Weights of a small mixture-of-experts language model, trained from scratch on English Wikipedia.
Experts: 64 experts in each of 12 layers, 128 tanh GELU neurons an expert, a sigmoid router.
Below are experts of layer 7 (counted from 0) of a mixture-of-experts language model. Rows are named router (the router's row for the expert), up (a neuron's input weights, with its number) and show model dimensions 0-63. Each number is 128 + 24 x the weight over its row's rms, rounded and kept within 0 to 255.
After each expert's rows: a language model's description of what the expert responds to. This comes from a sample of Wikipedia text that the model never trained on.

# expert 24
router [ 89 143 129 162  97 154 140 141 130 114  78 147 122 129 113 132  80 129 182 167 137 151 126  98 112 110 146 130 140 116 166 149 116 132 148 132 104  90 128 139 106  93 174 147 137 115  99 125 155 141 173 124 126 136 109  70 129 153 133 136 143  82 107 170]
up0 [159 145 169 115 101 111 160 165 119  92 115 144 140  86 189 160 133 122 141 130 157 111 148 125 149 127  96 125 136 146 103 150 149 143 125 124 162 131 145 135 127 112 105 123 112 130 130 124 135 148  95 128 176  98 113 117 143 128 165  98 147 106 145 121]
It responds to: Capitals starting names. Capital letters or first pieces starting names and scientific terms, especially Latin species epithets, drug brands and author initials, like Semecarpus nigro, Invega Sustenna, Sisko C.

# expert 37
router [122 116 122 131  89 128 149 139 152 136 144 126 109 118 101 139  96 128 122 140 114 107 144 112 128 103 140 169 152 133 119 162 158  99 115 162 129 151 116 121  75 124 122 136 144 121 141  97 104 116 126 124 133 157 138 121  99 162 191 131 120  83 113 143]
up0 [120 136 162 164  59 149 140 139 135  81 136 120 106 108 122 115 164 132 130 141 136 131 146 121 154 125 169 101 156 145 125 138 128 139 177 104 130  89 145 157 156 119 104 111 100  84 132 101 159 127 161 147 171  89 116 164 121 136 120 101 126 144 157 154]
It responds to: Prepositions and connectives. Prepositions and linking words introducing a phrase after a verb or comma, such as by, with, at, after, under, during.

# expert 5
router [142 113 127 133 131 135  91  85 127  96 139 138 136 139 115  95 101 129 142 159 133 127  88 119 136 197 118 140 154  97 123 115 128 116 139 106 118 135 161 110 119 132 151 135 168 150 114 117 140  86 126 170 136 118 109 139 105 157 164 157 144 100  68 126]
up0 [ 97 112 111 129 114 165 211 105 158 163  99 143 129 106 143 115 137 129 105 136 125 119 134 134 134  95 125 136 151 104 144  94 117 103 191 159 125 149 139 140 164 125 117  91 135 133 119 122 148 111 146 139 123 144 122 113 124  97 135 162 101 139 134  66]
It responds to: Place name parts. Place-name words and their endings in addresses and locations, such as York, City, County, Street, -ville, -ton, Angeles.

# expert 40
router [137  90  70 152 106 135 115 138 123 136 137 147  77 123 156 130 104  95 144 157 134 133 136 114 126 102 128 142 135 131 147 107  92 130 114 152 122 119 127 125  95 103 161 127 178  90 149 109 114  87 175 111 111 161 129 132  84 152 125 144 163 140 103 165]
up0 [140 110 140 199 111 140 146 160 147 125 130 161 144 117 134 151 123 112 165 119 185 117 107 140 156 141 128 154 118 136 161 123 112  97 145  91 146 177  86 103 131 141 139  88  90  93 123  96 107 133  92 140 140 111  90 112 135 137 181 132 126 124 108 138]
It responds to: Clause starters and speech verbs. Pronouns and relative words opening clauses (that, which, who, It, This) and reporting verbs like saying, claiming, says.

# expert 8
router [141 144 123 134  72 152 132  86  98 151 137 109 130 128 118 111 131  83 142 139 195 148 178 100  87 149 160 167 133  82 145 127 149 198 104 139 134 130 181 134 125 109 116  98 132 123 128  91 120 109 137 147 136 145 116 133 102 146 150 142 140 138 104 122]
up0 [137 119 138 106 101  87 103 128 160 150 107 166 128 123  85 139 134  67 161 166 121 120 148 131 136 124 117 124 140 130  74  97 131 103 136 167  72 155 164 104  82 142 136 131 143 170 150 119 103 134 151 118 128 154 152 144 100  93 154 141  97 155 121 119]
It responds to: Nationality and script bytes. Nationality and proper adjectives after the or of (American, British, German, Russian), plus byte pieces of Thai, Chinese, Cyrillic, Arabic text.

# expert 30
router [135 103 107 144 150 148 141 133 127 136 151 120 120 120 126 127 136 127 183 147  86 114 144 147 109  97 150 146 154 139 101 110 118 135 150 131  87 112 178 148 106 100 144 130 137 108 147  97 137  93 126 136 151 126  90 114 115 132 127 152 148 126 118 129]
up0 [ 92  84 120 103 143 113 147 154  86 152 160 145  99 132 117 101 152 151 116 119 153 131 154 128 123 108 148 122 134 148 155  93 121 149 140 160  87 113 131 154 108 110 116 123 139 125 117 136 113 123 136 112 151 195 122 150 145 159 126  71 156 137 135 152]
It responds to: Infobox field labels. Field names and breaks in infoboxes and taxoboxes, like Country:, Binomial name:, Scientific career, Coordinates, Area, Website, plus table separator rows.

# expert 33
router [ 99 123 113 140  97 169 113 151 110 127 126 159 131 109 145  91 117  82 124 168 141 107 132 126 120 157 107 139 129 113 138 134 106 131 138 122 143 175 126 164  94 112 135 122 171  97 134 110 155 130 110 145 162 141 127 105 120 158 136 132 122 118 113 142]
up0 [148 157  72 156 104 123 123 101 106 164 137 181 196 107 112  82 146  97 117 154 186  97  99 125 142 154  91 124 132 121 126 102  93 108 164 129 130 169 106 133 139 110  84 140 155 100 112 148 129 166 102 118 127 119 134 147 131 116 152 155  90 128 137 139]
It responds to: Word pieces ending names. Middle and closing pieces of proper names and rare words after a capital onset, such as Trion, McCall, Briarwood, bailey.

# expert 50
router [155 121  97 186 135 144 102  98 115 118 119 140 149  70 127 107 122 121 146 152 118  99 134 168 150 118 150 127 130 114 187 123 143 146 180 115  98  91 139 108  86 102 162  99 138  99 112 128 181 141 166 153 137 155 133 119 172 138 114 131 143 114  92 160]
up0 [137 132 133 167 135 103 111  83 147 160 114  95  98  81 161 161 124 149  83 151 135 112 151  81  99 172 101 139 113 136 107 129 133 130 119 157 128  99  85 123 117  98  83 112 108 102  72 135 165 110 154 101 167 103 160 104 108 127 138  99 111 139 158 118]
It responds to: Capital initial letters. Single capital letters or short pieces starting a name or word (M, G, H, D), e.g. G-rabuste, H-ackett, M-RI, T-ib-et.

# expert 4
router [109 120 107 123 103 125 109 121 141 119 123 121 100 126 168 170 120  59 157 162 132 108 134  84 128 131 167 107 140  90 160 141 134 190 126 149 153 115 141 153 168  95 169 151 157 151 157  89 141 120 113 107 114 126 123 104 107 130 102 138 122  74 102 202]
up0 [161 133  91 137 116 112 104 148 100 107 112 110  99 151 141 105 163 117 121 115 128 131  77 125 129 125 119 111 108 120  97 150 102 126 121  96  88 126 108 123  82 166 137 120 142 146  97 124 138 109 101 118 142 118  97 105  81 125 133 147 134  92 131 107]
It responds to: Paragraph and heading boundaries. Paragraph-ending periods with double line breaks, wiki heading markers like == and ===, and opening quotation marks before titles or nicknames.

# expert 47
router [131 125 100 115  79 139 112  92 115 131 138 141  94 147 142 102  91  89 151 161 104 138  96 127 151 165 135 165 144 129 183 174 140 124 143 149 139 142 166 122 102 121 152 103 145  64 109 100 135  98 120 144 145 137 117 137 126 148 165 126 176 149  75 169]
up0 [183 111 132  79 182 119 134 117 151 124 153 129 112 113 122 118 104 122 127 134  68 129 117 119 119 131 137 111 168 139  91 129  88 160 103 111 109  95 155 139 116 128 134 166  70 164 118 131 124 147 124  94  80 134 127 146 135 127 150 155 114 105  96  80]
It responds to: Common nouns. Everyday institutional or topical nouns after the or a, such as school, farm, water, music, public, album, college.